From a checkpoint of a small mixture-of-experts model trained on Wikipedia.
Size: 9 layers, width 256, vocabulary 32000, 77M parameters.
Below are experts of layer 2 (counted from 0) of a mixture-of-experts language model. Rows are named router (the router's row for the expert), up (a neuron's input weights, with its number), down (a neuron's output weights, with its number) and show model dimensions 0-255. Each number is 200 + 30 x the weight over its row's rms, rounded and kept within 0 to 999.
After each expert's rows: a language model's description of what the expert responds to. This comes from a sample of Wikipedia text that the model never trained on.

# expert 30
router,194,234,204,230,157,174,241,204,212,220,244,230,203,247,138,211,214,215,215,207,225,179,165,144,163,139,218,212,207,208,216,223,222,202,143,198,250,216,178,225,139,240,179,146,194,145,216,278,198,208,155,178,264,194,216,254,211,198,245,212,202,136,221,223,183,210,209,125,207,209,226,200,216,207,210,188,215,228,115,198,237,227,175,178,177,185,188,178,248,210,194,170,209,192,200,179,155,195,181,276,125,194,214,179,219,212,185,158,228,191,204,159,187,166,209,229,269,231,180,242,204,175,201,189,221,192,167,154,180,232,181,183,219,214,219,232,222,234,237,181,246,193,191,202,250,160,177,182,195,183,136,213,168,162,167,198,222,175,184,180,211,192,189,226,180,184,215,234,189,206,201,235,189,221,236,168,217,164,210,191,226,119,214,228,163,210,179,154,245,217,221,213,171,187,203,200,191,182,207,178,273,180,228,173,199,175,231,193,222,181,152,218,198,195,230,205,241,233,209,200,241,168,199,295,198,188,213,196,149,164,210,205,143,190,185,158,215,175,205,186,195,194,192,227,181,204,193,232,147,171,189,229,239,215,178,248
up0,206,195,175,219,168,188,184,160,182,192,194,254,192,191,193,185,282,169,214,164,232,199,234,190,226,195,155,224,220,158,132,226,216,226,144,215,201,198,202,179,218,215,224,191,199,149,207,223,181,188,209,216,189,222,261,131,155,191,148,241,193,223,222,209,214,251,228,160,195,157,174,235,214,217,127,227,254,227,195,145,163,184,186,217,221,168,166,212,251,208,233,194,167,212,206,223,168,203,207,202,205,207,183,215,191,191,198,214,231,230,228,185,220,212,183,275,166,181,230,216,189,229,169,268,198,187,166,245,190,197,182,210,231,209,235,241,165,230,165,234,250,250,223,174,186,204,193,253,186,234,180,193,167,178,250,194,180,198,199,178,265,190,174,223,223,212,177,151,158,228,167,148,192,119,194,232,190,221,205,211,247,198,202,168,207,183,181,223,217,178,174,179,191,189,159,214,171,228,203,177,188,213,180,219,189,185,209,225,196,241,254,218,222,163,225,175,212,254,179,143,192,202,215,141,218,210,199,192,231,204,188,318,150,223,217,211,175,162,146,191,203,222,188,210,144,192,199,162,208,226,220,145,189,206,142,206
down0,148,233,196,218,190,174,205,185,195,164,210,229,215,174,188,180,179,249,216,246,193,222,218,254,223,217,185,216,197,164,231,193,264,239,211,126,229,150,218,167,200,184,173,223,136,237,163,162,189,122,217,218,201,185,163,197,197,181,192,176,185,172,202,248,193,197,193,226,188,211,180,187,204,231,256,168,180,201,174,224,259,199,188,190,187,244,170,170,187,212,226,201,243,165,162,212,202,160,196,234,192,242,195,181,228,188,267,240,199,228,216,237,184,190,235,158,222,223,188,207,180,233,240,205,204,159,188,202,217,209,183,163,222,190,224,215,167,183,194,205,233,198,242,258,162,197,172,201,201,179,154,238,208,223,130,211,162,237,203,172,198,224,253,202,195,202,154,221,208,191,200,180,199,263,244,232,169,214,157,158,212,201,207,180,230,203,244,225,158,214,153,118,188,226,202,203,183,229,202,215,219,260,214,190,260,188,181,188,203,172,182,177,165,229,201,163,144,195,225,198,173,169,199,212,174,198,206,163,198,161,276,129,263,216,214,134,252,221,199,225,152,200,236,196,212,174,157,232,157,241,211,224,190,210,134,230
What it handles: Four-digit years after In, dates or commas, such as In 2021, 6 June 2021, 1999–2000, plus codes like CRO, SRB.

# expert 44
router,229,253,185,180,248,182,193,222,197,193,201,219,173,240,126,219,181,202,154,229,250,232,218,158,153,206,186,257,193,192,205,208,255,242,162,174,224,223,148,215,240,185,205,139,225,172,154,223,174,187,142,140,245,197,239,238,172,212,218,211,199,219,179,223,164,265,200,141,189,245,191,185,172,194,155,249,231,198,174,183,237,199,212,207,177,199,173,163,200,237,193,191,205,151,202,212,217,201,217,255,156,216,223,160,206,195,166,247,206,206,177,165,169,159,228,213,172,187,183,223,212,205,229,233,242,161,177,148,178,195,200,207,232,200,208,171,208,226,235,203,195,195,222,159,214,194,174,230,157,197,200,207,197,167,204,207,234,225,243,201,219,206,224,254,178,180,188,194,167,187,229,204,194,220,250,194,189,166,264,148,222,161,252,191,180,195,188,152,216,221,202,213,184,197,181,163,234,190,209,192,251,227,186,162,232,157,177,203,175,203,204,225,207,181,167,183,226,255,177,217,131,125,184,233,170,248,231,224,178,169,164,274,152,153,199,151,196,216,202,198,153,230,218,179,153,194,199,203,169,190,173,214,212,282,170,227
up0,185,193,253,156,221,212,157,143,197,126,185,204,176,209,176,155,238,123,190,209,162,201,204,220,174,192,159,192,227,153,208,189,177,209,184,217,200,203,189,141,205,219,206,142,190,168,175,200,173,184,210,209,235,216,169,183,208,223,219,150,205,204,211,274,244,216,255,217,162,207,206,159,221,197,155,233,165,222,196,170,177,242,174,222,201,270,150,236,234,167,214,203,234,223,175,175,200,199,150,195,208,286,236,210,194,214,185,213,155,215,206,197,235,177,183,235,179,159,208,172,174,257,169,173,175,183,202,192,218,226,230,228,158,205,204,176,197,227,165,211,172,158,158,205,220,133,218,220,148,187,202,215,175,215,252,178,191,194,175,131,182,200,248,273,196,226,213,213,220,239,229,183,232,223,220,230,180,214,182,212,168,193,200,197,236,194,244,191,205,211,162,206,194,207,226,255,232,199,233,163,149,235,227,209,202,246,159,222,231,207,213,196,182,230,165,225,163,242,174,181,258,192,133,224,177,194,186,198,216,201,181,195,180,207,198,152,156,196,166,210,212,200,181,194,210,248,135,180,186,179,271,186,230,252,137,205
down0,248,186,211,229,216,163,155,228,237,180,235,160,187,164,198,184,162,220,187,226,206,219,217,216,166,214,214,185,235,225,213,199,170,197,215,191,230,222,231,180,188,209,243,177,222,193,118,196,197,195,214,205,152,222,212,213,250,206,229,190,219,181,186,201,196,206,206,196,185,183,187,196,186,210,229,217,244,175,169,184,179,197,193,190,177,206,180,197,229,190,225,177,249,139,244,245,161,210,137,222,167,194,194,172,188,259,235,188,207,181,200,152,163,170,245,160,232,214,181,172,209,212,164,176,211,177,223,184,180,236,240,195,204,203,192,244,257,239,219,213,196,219,194,148,206,221,175,177,185,192,169,123,197,206,192,250,242,164,192,184,229,196,251,178,182,192,220,228,187,197,187,144,124,267,248,174,181,206,269,202,195,230,268,221,250,162,185,237,193,154,215,194,146,172,199,185,189,257,217,241,197,193,233,241,220,148,264,212,221,144,252,152,219,173,170,187,243,206,202,206,144,170,219,200,177,201,179,190,192,201,147,273,184,174,260,166,228,222,206,177,214,200,184,154,128,264,178,153,209,208,198,219,223,176,192,175
What it handles: Nationality and country words such as American, British, European, United, New, Democratic, often before States, Kingdom, York.

# expert 48
router,202,226,164,150,170,211,245,188,177,160,189,208,198,177,174,181,295,189,173,194,180,155,184,129,181,145,226,211,209,206,206,247,200,233,180,188,173,184,169,189,197,226,216,194,226,160,190,250,145,209,157,194,249,221,233,179,222,191,236,155,159,234,202,198,253,214,189,151,232,220,232,235,234,189,223,215,189,227,202,169,194,197,209,185,171,202,206,142,193,226,226,204,232,197,190,165,199,152,212,158,207,215,178,210,177,212,184,195,197,254,226,194,150,196,238,292,193,218,186,230,187,234,197,225,210,211,198,181,247,212,214,184,146,152,204,213,236,210,250,170,176,140,223,90,182,253,166,197,247,243,206,235,221,185,197,188,233,225,242,192,166,208,208,240,164,280,165,171,170,217,203,189,210,202,233,212,183,252,238,219,204,160,204,213,157,209,250,162,212,210,198,217,183,226,156,191,225,213,183,163,235,217,208,241,208,209,181,189,212,165,173,240,225,169,232,164,186,192,262,238,233,154,194,168,172,222,191,242,194,181,199,204,179,173,191,223,208,189,201,172,170,206,154,201,188,215,142,217,173,146,223,250,213,215,187,246
up0,255,232,199,253,219,189,210,225,209,181,164,219,201,180,189,165,205,257,223,216,226,154,212,212,236,162,135,210,163,199,198,175,280,169,207,169,193,195,224,212,212,217,180,199,233,194,227,199,175,173,243,183,254,205,185,258,204,225,235,200,190,192,205,214,231,191,206,209,225,230,259,195,172,242,160,164,245,197,226,181,171,186,217,202,169,197,218,204,170,185,173,125,216,221,195,188,175,206,193,213,268,180,179,194,225,150,208,203,196,171,245,202,189,255,165,179,155,225,217,230,166,248,219,176,170,151,170,162,238,195,177,222,224,145,239,214,182,197,178,206,208,187,186,197,227,158,286,154,207,204,257,192,225,207,223,153,191,257,184,193,204,203,197,205,294,197,172,175,113,169,236,115,245,218,243,183,222,216,202,213,197,204,199,187,215,157,230,181,219,208,222,260,199,164,229,201,181,221,237,214,181,233,193,181,235,179,176,215,199,176,171,201,231,187,211,199,233,221,217,166,242,234,205,139,172,206,200,205,188,196,150,246,164,202,203,212,215,178,240,209,184,231,171,195,234,201,129,213,205,222,237,171,206,156,125,199
down0,185,222,202,209,204,178,191,169,177,194,198,184,218,223,233,169,172,182,191,203,213,190,195,199,232,206,170,167,193,220,251,170,228,239,134,165,170,219,206,260,151,172,194,194,189,212,99,148,224,222,136,217,183,200,129,203,237,191,201,223,213,216,178,208,166,221,217,157,248,203,188,168,193,189,206,163,207,244,161,207,203,178,241,214,199,216,204,192,149,196,194,222,171,191,194,273,199,190,206,232,309,200,185,178,230,239,232,207,204,170,189,149,254,194,187,149,246,190,201,174,216,265,254,204,226,257,178,215,244,184,196,235,193,222,175,216,192,164,228,144,176,140,181,208,178,227,169,150,203,224,193,149,195,169,205,181,247,217,156,191,170,202,250,216,175,239,233,223,221,255,229,249,150,202,165,210,210,166,199,221,201,188,137,201,172,190,138,149,214,188,258,202,217,222,160,229,227,201,220,187,213,198,176,201,160,193,241,212,157,241,212,195,180,179,215,214,263,197,178,199,200,211,164,198,226,229,249,231,191,227,224,143,249,200,200,222,194,161,208,182,204,198,231,237,207,200,253,203,208,167,205,170,225,170,196,175
What it handles: Articles and possessive pronouns like a, his, her, their before nouns, plus colons, slashes, and table separator rows.

# expert 14
router,231,198,163,241,206,228,213,250,236,211,214,242,218,200,154,188,214,195,157,178,191,199,196,193,146,149,216,203,208,185,209,234,145,246,165,189,161,189,181,195,211,223,214,158,251,198,128,241,201,176,169,211,195,212,254,156,266,176,207,142,182,203,207,219,199,195,226,167,258,188,227,200,193,189,208,209,206,205,203,198,219,178,201,216,210,212,156,169,180,238,203,252,191,211,196,214,167,138,207,186,207,200,161,197,187,173,182,144,194,191,191,239,204,196,175,212,190,158,206,250,155,207,222,259,220,189,224,210,235,215,228,207,193,152,261,175,229,178,272,156,211,137,229,138,133,267,195,150,216,173,248,279,236,164,238,197,223,212,180,182,161,215,217,139,200,217,231,225,196,226,167,212,196,229,208,214,233,225,235,196,164,216,252,202,183,268,275,153,236,223,235,234,189,172,206,176,185,242,174,150,229,160,223,219,208,148,199,223,200,176,125,216,199,195,201,183,247,135,240,235,192,201,196,188,168,206,195,189,219,176,205,228,191,139,174,195,193,189,203,165,207,204,184,225,206,168,167,215,200,176,204,215,187,210,184,209
up0,195,197,180,223,209,224,150,262,177,190,128,194,189,188,141,208,215,163,205,222,247,189,201,237,193,176,193,199,213,223,167,193,181,217,183,204,253,191,170,192,211,138,216,170,189,151,190,205,176,200,217,201,203,213,175,232,219,220,157,181,146,189,190,226,196,204,225,182,226,223,191,226,241,168,177,187,193,100,183,207,183,202,166,201,216,250,151,200,182,207,222,169,204,149,237,193,123,194,248,227,227,214,168,200,264,169,204,207,220,222,141,123,250,262,206,226,172,196,267,205,213,227,204,209,177,207,198,190,204,188,204,185,160,188,184,216,246,207,197,178,229,153,226,175,196,194,223,191,218,208,201,246,177,219,240,261,240,203,146,200,194,211,261,187,238,193,229,197,214,228,187,161,229,184,225,178,207,225,219,197,203,184,243,210,203,247,208,166,175,222,188,168,219,122,155,185,226,220,206,212,234,233,188,226,169,181,215,228,231,153,175,201,190,202,233,174,215,189,117,236,176,163,218,211,250,153,210,165,177,107,169,229,195,173,221,170,203,222,235,195,186,165,241,180,234,252,166,195,209,173,215,207,277,207,230,202
down0,210,213,207,218,253,218,244,220,209,205,146,184,184,195,229,204,237,170,208,237,175,206,258,155,227,192,192,196,136,221,229,166,197,225,191,225,223,199,214,193,175,208,218,230,144,211,214,188,128,194,256,166,147,183,187,209,178,229,182,218,159,146,223,254,211,210,193,218,195,233,162,228,169,220,209,214,212,231,236,232,165,152,155,150,209,248,179,172,201,195,218,202,182,211,231,197,150,194,237,257,150,175,183,156,214,207,224,209,151,178,210,188,221,206,209,194,235,192,229,203,208,198,226,157,137,222,199,190,207,174,190,171,209,211,171,220,184,219,214,208,209,184,197,208,228,227,271,232,226,174,188,218,200,230,210,233,188,234,202,270,179,132,249,182,178,205,187,225,189,259,176,147,189,216,205,230,198,195,190,178,233,218,256,218,233,151,209,184,239,203,197,164,260,229,244,197,192,232,232,213,179,244,208,217,191,212,215,216,263,220,235,215,209,205,134,179,153,230,188,169,181,179,158,161,284,169,175,198,181,146,186,196,194,149,171,224,141,215,183,204,198,165,169,233,169,196,190,200,192,172,224,160,229,130,209,115
What it handles: Articles a, an, the after is or was, plus section words in sports biographies, such as International career, first-class.

# expert 18
router,182,191,202,183,172,173,174,202,199,131,225,211,203,201,159,249,232,184,229,203,226,201,155,196,182,179,228,211,271,189,229,199,233,241,199,205,215,192,156,204,183,230,122,148,183,199,248,223,153,156,219,128,231,227,199,245,213,202,231,219,211,219,232,217,157,213,207,188,217,218,209,219,210,184,200,193,234,217,190,223,217,228,169,201,172,185,177,187,202,244,206,210,183,155,191,227,185,246,222,226,200,232,203,202,175,206,245,211,188,232,192,148,157,144,198,184,232,241,187,216,239,194,223,177,247,236,157,138,223,214,203,169,220,132,160,207,213,255,198,194,206,149,208,234,211,232,140,232,139,241,195,235,211,214,149,151,263,224,189,235,238,210,228,172,161,165,187,203,247,235,133,219,183,190,186,226,195,198,225,172,272,197,226,225,208,214,215,224,197,225,164,204,133,242,193,146,213,173,203,174,238,205,242,159,234,158,230,161,206,192,187,222,191,213,201,123,254,182,227,176,172,147,196,225,207,191,221,194,166,202,165,166,174,173,147,158,233,190,201,244,179,182,233,190,185,249,207,211,167,163,209,203,196,228,187,220
up0,210,160,240,214,210,195,243,209,167,216,200,187,192,215,183,205,204,159,194,197,232,146,137,173,224,166,163,229,196,166,160,222,218,242,154,190,182,153,209,231,179,170,237,176,199,185,176,232,119,175,184,218,223,184,151,234,145,206,210,197,172,183,194,198,229,163,224,219,176,196,178,175,161,249,200,226,229,199,214,196,152,200,191,149,191,224,187,198,209,259,191,236,233,220,157,128,187,125,191,246,214,236,245,254,174,211,174,176,179,232,191,203,152,275,222,211,201,183,180,221,182,236,193,181,222,146,179,258,209,207,157,226,164,206,224,219,166,218,205,197,225,228,266,229,152,160,214,199,207,246,186,231,215,165,205,207,214,179,196,191,187,288,189,226,193,219,174,174,217,266,187,242,240,178,232,207,197,155,238,174,197,205,206,211,156,216,229,166,239,228,242,197,239,167,239,247,152,205,137,221,195,189,198,211,198,170,153,200,223,165,212,221,197,157,201,203,160,201,183,231,229,190,136,213,181,223,150,207,176,211,172,218,170,169,183,199,177,202,208,250,202,234,211,197,228,144,182,218,166,186,242,228,241,220,163,240
down0,218,224,184,206,204,189,207,216,223,220,163,180,184,209,159,238,238,186,178,180,166,205,246,165,183,220,224,234,202,222,209,179,234,162,169,207,226,203,178,263,240,277,179,205,210,177,177,262,198,211,197,209,207,216,217,228,205,182,192,169,236,190,204,209,227,234,183,161,234,186,212,193,181,199,203,184,193,183,214,139,230,234,147,272,181,211,170,197,133,164,211,216,246,174,229,173,173,195,204,241,150,215,210,206,244,235,237,234,202,130,183,177,209,182,214,143,219,149,184,262,152,235,176,202,218,198,142,194,214,209,248,220,197,196,182,198,169,182,232,157,216,187,212,210,204,197,255,180,247,192,236,197,194,182,173,175,231,183,225,214,175,221,178,227,241,180,224,163,196,215,199,237,162,184,173,167,164,152,186,166,141,164,245,159,224,203,217,172,182,193,240,184,210,213,214,176,236,203,277,234,170,158,165,198,172,212,199,188,198,230,192,245,209,194,150,168,235,277,183,141,162,202,170,154,165,199,137,225,215,210,248,174,181,242,180,149,246,199,148,254,246,182,216,188,241,195,133,182,194,219,218,199,208,169,206,225
What it handles: Nouns for offices and roles after articles or possessives, such as President, Minister, director, chief, captain, CEO.

# expert 27
router,185,221,162,169,176,174,214,234,170,160,150,155,206,230,158,241,180,218,221,203,198,189,167,203,195,223,243,243,246,198,241,178,202,206,189,198,239,162,190,218,159,196,236,154,222,187,180,200,198,178,189,128,256,198,263,248,202,194,221,263,197,189,271,207,175,251,152,187,188,189,182,258,198,130,178,219,213,188,169,186,208,193,199,198,191,193,179,158,239,223,198,232,219,196,187,210,214,215,217,208,181,209,241,169,219,187,165,192,149,172,151,167,167,161,240,194,226,167,192,209,224,211,195,183,214,224,163,147,198,214,243,183,204,175,167,254,222,173,227,197,220,221,239,216,159,234,147,197,172,169,148,230,218,203,189,247,213,205,207,192,186,202,180,246,167,162,175,189,227,202,188,220,195,188,239,208,200,206,196,187,246,181,202,236,126,221,254,154,187,214,181,215,197,244,193,160,216,188,198,164,220,231,172,144,236,183,177,153,192,180,166,241,258,210,243,167,248,219,234,233,188,128,228,179,222,216,307,166,189,186,184,203,151,192,177,153,215,171,201,167,191,215,185,246,152,224,179,235,170,199,189,205,232,248,198,219
up1,213,190,240,167,262,246,213,163,226,187,245,260,223,239,196,197,188,193,192,197,222,231,198,183,218,201,184,242,140,211,234,166,173,224,180,179,229,203,205,172,163,220,192,212,222,211,187,189,197,126,217,195,216,216,169,158,176,195,224,164,145,224,191,202,201,227,235,198,176,198,169,183,176,220,234,191,224,186,246,198,183,187,208,207,186,216,185,197,160,238,190,149,201,243,151,180,187,202,203,187,169,238,173,229,203,246,212,253,207,211,244,247,169,203,225,187,208,156,226,189,229,231,195,203,206,215,197,193,221,249,135,182,133,130,247,221,208,172,205,200,229,201,248,162,202,212,161,200,137,182,217,219,178,161,198,181,274,182,178,243,148,201,195,181,195,132,180,218,214,239,251,185,157,164,188,151,186,232,256,180,217,269,232,206,196,208,226,148,199,182,186,218,216,180,269,202,186,192,213,192,231,190,214,159,208,229,212,196,269,178,110,231,209,182,190,187,209,160,193,237,225,147,196,195,203,244,222,206,166,193,223,196,177,212,177,171,197,201,173,197,158,210,162,157,224,129,172,225,224,154,259,263,225,213,192,223
down1,198,200,243,206,237,257,172,217,152,126,189,226,241,277,215,215,221,183,184,219,182,223,190,138,223,168,152,240,202,237,244,192,212,215,227,233,191,179,224,165,179,196,277,250,158,219,236,161,225,176,181,187,232,164,230,189,203,201,135,247,216,165,174,175,208,139,199,199,195,192,184,211,231,141,198,215,173,164,208,248,140,196,194,185,171,182,179,205,222,196,197,205,249,235,135,213,250,205,226,190,203,225,223,168,157,172,179,262,164,204,223,237,216,168,217,250,181,221,247,166,169,182,236,222,198,221,219,174,168,146,236,184,221,201,205,225,170,225,123,180,197,251,218,226,135,201,178,175,212,201,235,241,213,180,187,251,179,223,186,259,201,194,211,202,183,185,194,194,142,163,211,153,185,202,165,201,187,200,225,193,249,159,209,152,226,195,167,228,222,205,211,179,222,191,223,136,190,207,192,139,176,171,214,232,261,170,196,174,200,218,195,185,204,216,195,222,197,206,184,212,176,222,187,234,230,154,211,164,215,232,192,170,199,245,165,226,197,208,196,174,126,184,201,256,249,182,196,220,159,200,193,192,183,192,219,233
What it handles: Line breaks, heading markers (==, ===) and capitalized label words in tables and titles, such as Known for, Bronze, Empire, form, often near Thai script.

# expert 40
router,195,231,206,205,233,274,224,212,228,218,250,179,174,245,163,233,174,198,121,214,220,232,178,156,219,194,211,231,245,227,214,219,179,183,159,208,254,167,194,202,184,167,121,160,221,197,217,226,221,170,196,156,206,241,244,260,171,166,271,193,206,158,219,237,221,216,165,221,192,175,187,237,191,216,193,193,213,218,214,200,184,237,145,227,153,187,170,138,235,230,168,248,191,143,196,207,178,216,159,194,181,210,240,196,206,201,169,183,171,167,143,149,182,152,258,205,198,171,199,213,199,193,218,191,256,219,177,154,187,232,241,157,228,178,190,240,225,185,198,223,204,177,176,210,176,252,135,161,178,207,221,225,192,177,187,238,188,188,189,170,228,169,205,243,175,232,197,190,233,184,198,235,233,198,214,209,245,146,196,184,256,162,231,273,147,199,230,199,162,180,179,270,198,190,172,190,199,192,208,209,169,236,184,183,233,187,170,177,228,187,227,248,238,247,219,205,192,183,176,193,214,125,206,211,137,206,206,208,229,191,203,221,160,155,161,178,192,186,180,189,164,208,230,206,203,216,198,196,194,183,242,199,243,234,188,249
up0,213,160,184,206,188,245,212,172,163,211,220,220,199,181,185,171,243,149,182,202,181,189,190,180,220,154,207,253,217,156,183,204,232,225,174,182,236,211,163,193,247,200,189,214,180,147,185,235,146,185,156,174,245,252,144,168,237,168,182,235,167,194,177,171,197,196,218,160,231,242,197,223,197,206,222,197,254,205,197,170,164,225,191,155,228,171,152,156,171,232,242,220,224,235,158,174,208,155,262,202,232,245,174,234,209,233,206,189,184,199,217,210,152,244,161,154,229,212,198,260,218,217,240,203,246,193,183,191,211,244,230,224,219,206,207,163,169,240,207,171,218,244,218,191,172,221,212,228,254,185,241,261,195,168,203,210,250,170,194,237,195,237,212,186,237,209,139,167,125,197,220,194,188,201,232,190,211,190,231,195,213,178,201,218,180,250,185,153,207,193,191,224,195,182,212,186,217,212,201,228,222,169,204,223,233,118,147,233,259,124,158,214,202,173,195,203,184,181,193,212,239,189,178,209,193,201,216,209,243,267,201,208,189,174,147,202,137,151,146,258,246,198,157,173,183,224,176,207,212,190,187,195,138,183,196,209
down0,216,160,219,207,298,277,207,205,172,187,175,225,233,177,168,213,203,243,178,161,178,211,197,147,156,179,202,254,219,208,228,201,249,210,184,194,202,156,120,164,196,179,208,138,199,200,211,235,170,250,211,178,222,181,199,190,201,187,166,233,220,193,160,195,217,238,232,163,231,197,130,159,184,176,224,206,181,172,231,217,206,190,252,216,207,210,200,217,181,178,191,222,214,212,274,227,229,226,188,224,138,152,177,219,206,187,205,175,226,252,161,145,210,159,207,223,215,175,172,193,205,217,217,223,201,220,208,189,173,224,180,246,223,227,231,197,189,167,157,221,180,212,216,171,247,199,172,190,184,195,212,237,217,200,208,168,215,150,239,175,253,217,235,228,251,178,219,162,212,226,174,159,186,157,220,204,246,245,230,158,216,228,196,237,142,242,163,156,228,230,215,138,186,136,214,183,257,167,189,213,222,205,229,245,176,204,156,143,190,227,218,226,238,194,236,193,233,159,130,194,228,203,203,242,181,148,227,160,152,223,197,225,177,215,157,155,217,230,195,181,198,202,232,173,209,213,213,186,175,201,172,234,186,195,208,201
What it handles: The History section heading after ==, plus time words like century, modern, ancient, present, and years, and word endings such as -ation and -isation.

# expert 7
router,180,220,196,156,238,215,235,230,195,174,152,171,180,190,207,220,205,164,221,201,220,212,153,211,219,183,189,212,208,224,218,201,198,220,171,229,189,179,181,204,177,177,169,163,163,198,201,233,153,218,211,152,251,228,256,205,240,206,238,181,252,218,195,179,176,236,190,183,243,162,220,185,183,163,186,219,245,188,190,153,214,221,177,209,156,216,166,147,201,248,189,186,226,207,202,218,189,189,193,142,184,199,248,166,226,184,171,159,179,209,174,201,202,123,193,181,163,222,182,254,196,221,243,270,261,206,161,176,207,229,275,176,172,110,176,229,182,184,226,198,210,154,195,182,233,240,190,211,260,223,190,226,158,243,170,176,198,188,200,192,223,229,193,180,169,187,224,189,141,164,231,158,186,160,269,188,216,181,236,161,209,155,271,223,153,200,284,172,200,171,197,232,190,225,183,189,219,166,157,176,174,246,216,190,173,184,230,153,214,171,179,217,242,275,179,196,194,251,224,218,223,154,184,207,179,204,196,215,196,167,216,197,201,170,170,185,210,212,222,175,208,241,182,151,218,242,141,207,168,163,202,220,186,245,188,211
up0,209,184,210,270,186,182,181,221,233,192,193,249,194,175,177,149,189,173,241,217,261,219,161,196,156,183,179,205,163,187,207,160,198,200,196,177,215,143,187,218,244,205,213,163,220,129,160,204,157,203,178,196,271,229,232,161,173,185,169,206,205,187,256,241,235,166,214,153,188,273,233,212,216,200,217,240,269,144,172,211,157,233,165,211,122,209,163,181,174,255,179,193,241,224,151,213,125,212,182,209,242,227,163,251,207,210,208,215,217,215,173,172,191,205,183,209,218,181,216,237,199,222,217,223,250,194,183,180,193,233,181,194,155,195,229,186,198,199,161,188,216,169,230,185,205,244,200,251,180,212,224,251,215,181,219,198,219,147,168,177,150,221,252,186,233,217,145,165,161,207,192,213,184,254,219,236,203,267,228,184,236,247,179,199,240,228,178,167,174,216,166,240,215,149,202,234,198,186,210,186,219,142,233,182,238,129,168,234,239,195,221,224,194,189,166,184,210,191,204,218,233,199,181,233,173,250,182,251,170,163,176,208,211,176,169,184,203,181,186,222,175,176,164,221,201,203,224,234,208,191,146,211,202,192,196,207
down0,190,177,165,158,203,220,226,177,166,216,226,205,215,213,172,191,156,168,179,213,160,199,228,191,266,181,194,181,173,151,224,158,181,197,157,226,198,156,180,200,197,231,192,208,181,207,246,244,178,209,202,261,159,180,172,201,230,182,215,186,194,228,195,200,264,211,220,171,172,179,191,211,182,188,222,157,169,258,251,216,234,148,191,221,228,187,262,169,228,191,205,231,191,243,220,294,195,244,209,179,206,193,245,175,237,176,196,203,222,132,240,189,208,165,182,155,200,185,221,256,196,200,173,198,206,223,232,226,198,189,171,278,155,249,194,211,155,184,209,211,178,199,193,216,213,234,191,252,184,228,194,212,182,202,182,237,251,159,203,190,222,278,180,183,201,190,192,136,232,151,187,203,204,197,178,201,240,183,170,190,246,195,222,214,192,169,228,198,185,278,193,161,241,226,197,220,170,209,185,249,232,258,176,196,167,169,177,181,183,180,206,227,211,191,223,194,180,190,180,214,255,202,187,193,224,205,202,157,186,255,207,245,184,144,200,173,143,244,213,210,196,129,186,206,186,189,185,178,189,77,203,252,190,205,199,182
What it handles: Biographical and founding words such as born, father, son, brother, founded, established, early life, late.

# expert 52
router,202,203,165,207,192,168,212,221,207,229,203,186,145,268,179,232,244,180,198,185,223,209,175,118,187,209,221,268,236,189,181,200,221,232,148,211,212,180,141,175,185,213,154,181,214,161,217,243,192,212,183,145,205,235,272,261,195,189,229,212,192,205,201,221,197,246,227,163,206,145,203,271,151,170,202,221,199,190,169,184,221,175,183,183,158,167,148,196,243,241,176,191,233,173,180,183,183,218,224,180,141,193,239,187,210,204,166,186,204,191,145,138,206,181,223,218,231,204,172,222,187,211,197,212,236,171,154,161,210,208,222,198,178,167,230,190,225,175,208,150,290,142,223,195,213,226,220,279,225,193,166,218,199,183,179,233,234,232,188,178,178,196,216,232,169,214,190,181,203,234,172,191,201,250,276,193,189,218,217,181,207,111,212,224,165,207,217,193,180,218,176,194,191,248,210,151,211,186,214,176,219,236,193,173,221,178,203,163,215,184,198,240,203,192,199,191,261,206,212,215,146,100,223,208,186,218,272,143,189,204,220,217,183,180,184,148,217,176,218,193,207,196,207,224,205,227,194,194,175,196,181,217,238,251,220,216
up1,190,217,209,170,200,165,217,222,169,135,158,186,182,134,188,229,173,187,234,189,225,238,192,169,165,164,199,195,240,174,272,219,268,259,147,218,220,209,251,226,195,179,196,192,205,170,241,192,187,217,183,193,202,220,192,224,179,190,210,211,193,233,208,231,224,226,240,173,232,274,243,232,252,211,196,199,153,217,125,175,153,174,189,178,269,215,179,187,206,189,154,204,207,211,190,223,193,214,182,174,187,198,178,213,146,242,230,252,134,195,226,198,203,211,156,249,184,178,211,241,166,166,191,219,210,197,133,201,215,144,226,129,148,193,202,191,209,212,202,240,224,154,233,176,150,196,224,227,210,237,244,214,180,227,210,177,211,172,227,188,240,212,178,245,201,180,168,171,213,185,182,148,214,196,216,213,167,175,192,184,157,173,248,207,207,211,251,180,218,229,161,224,193,165,203,210,150,198,220,223,201,193,167,212,168,207,213,155,224,208,154,178,127,215,190,220,195,190,305,223,218,190,208,266,231,213,240,234,190,203,188,239,164,201,159,145,217,215,177,224,233,196,191,172,186,225,192,219,252,213,203,207,234,203,183,181
down1,165,205,209,225,251,172,202,194,198,194,189,219,228,192,186,208,141,175,184,204,185,174,172,227,238,230,191,130,166,199,234,211,178,238,174,236,160,200,222,208,172,186,262,220,254,178,209,184,186,105,164,238,218,159,208,188,226,218,255,210,239,156,218,266,230,191,233,223,170,199,161,196,201,168,226,120,273,211,174,185,124,194,171,194,231,262,163,182,173,203,202,189,173,193,214,180,241,191,250,215,253,218,205,224,218,166,174,198,239,192,158,261,194,202,191,178,202,160,216,203,182,178,180,216,233,146,230,235,201,215,200,176,219,196,168,215,186,189,189,217,194,191,194,202,227,281,209,223,165,169,197,216,175,168,188,170,186,150,227,144,176,251,189,214,204,203,222,242,159,179,139,197,251,204,173,192,190,189,201,164,170,176,231,239,190,181,231,189,155,217,199,204,181,207,206,233,203,194,150,196,213,171,192,192,237,145,198,216,201,133,165,197,207,200,223,157,154,234,170,217,184,203,181,161,187,217,181,179,235,183,221,210,267,235,157,221,236,213,251,264,219,196,236,240,185,181,197,228,233,247,176,199,163,233,200,193
What it handles: Four-digit years after in, from or a date, such as In 1902, 1948, 1998, also in lifespans and election tables.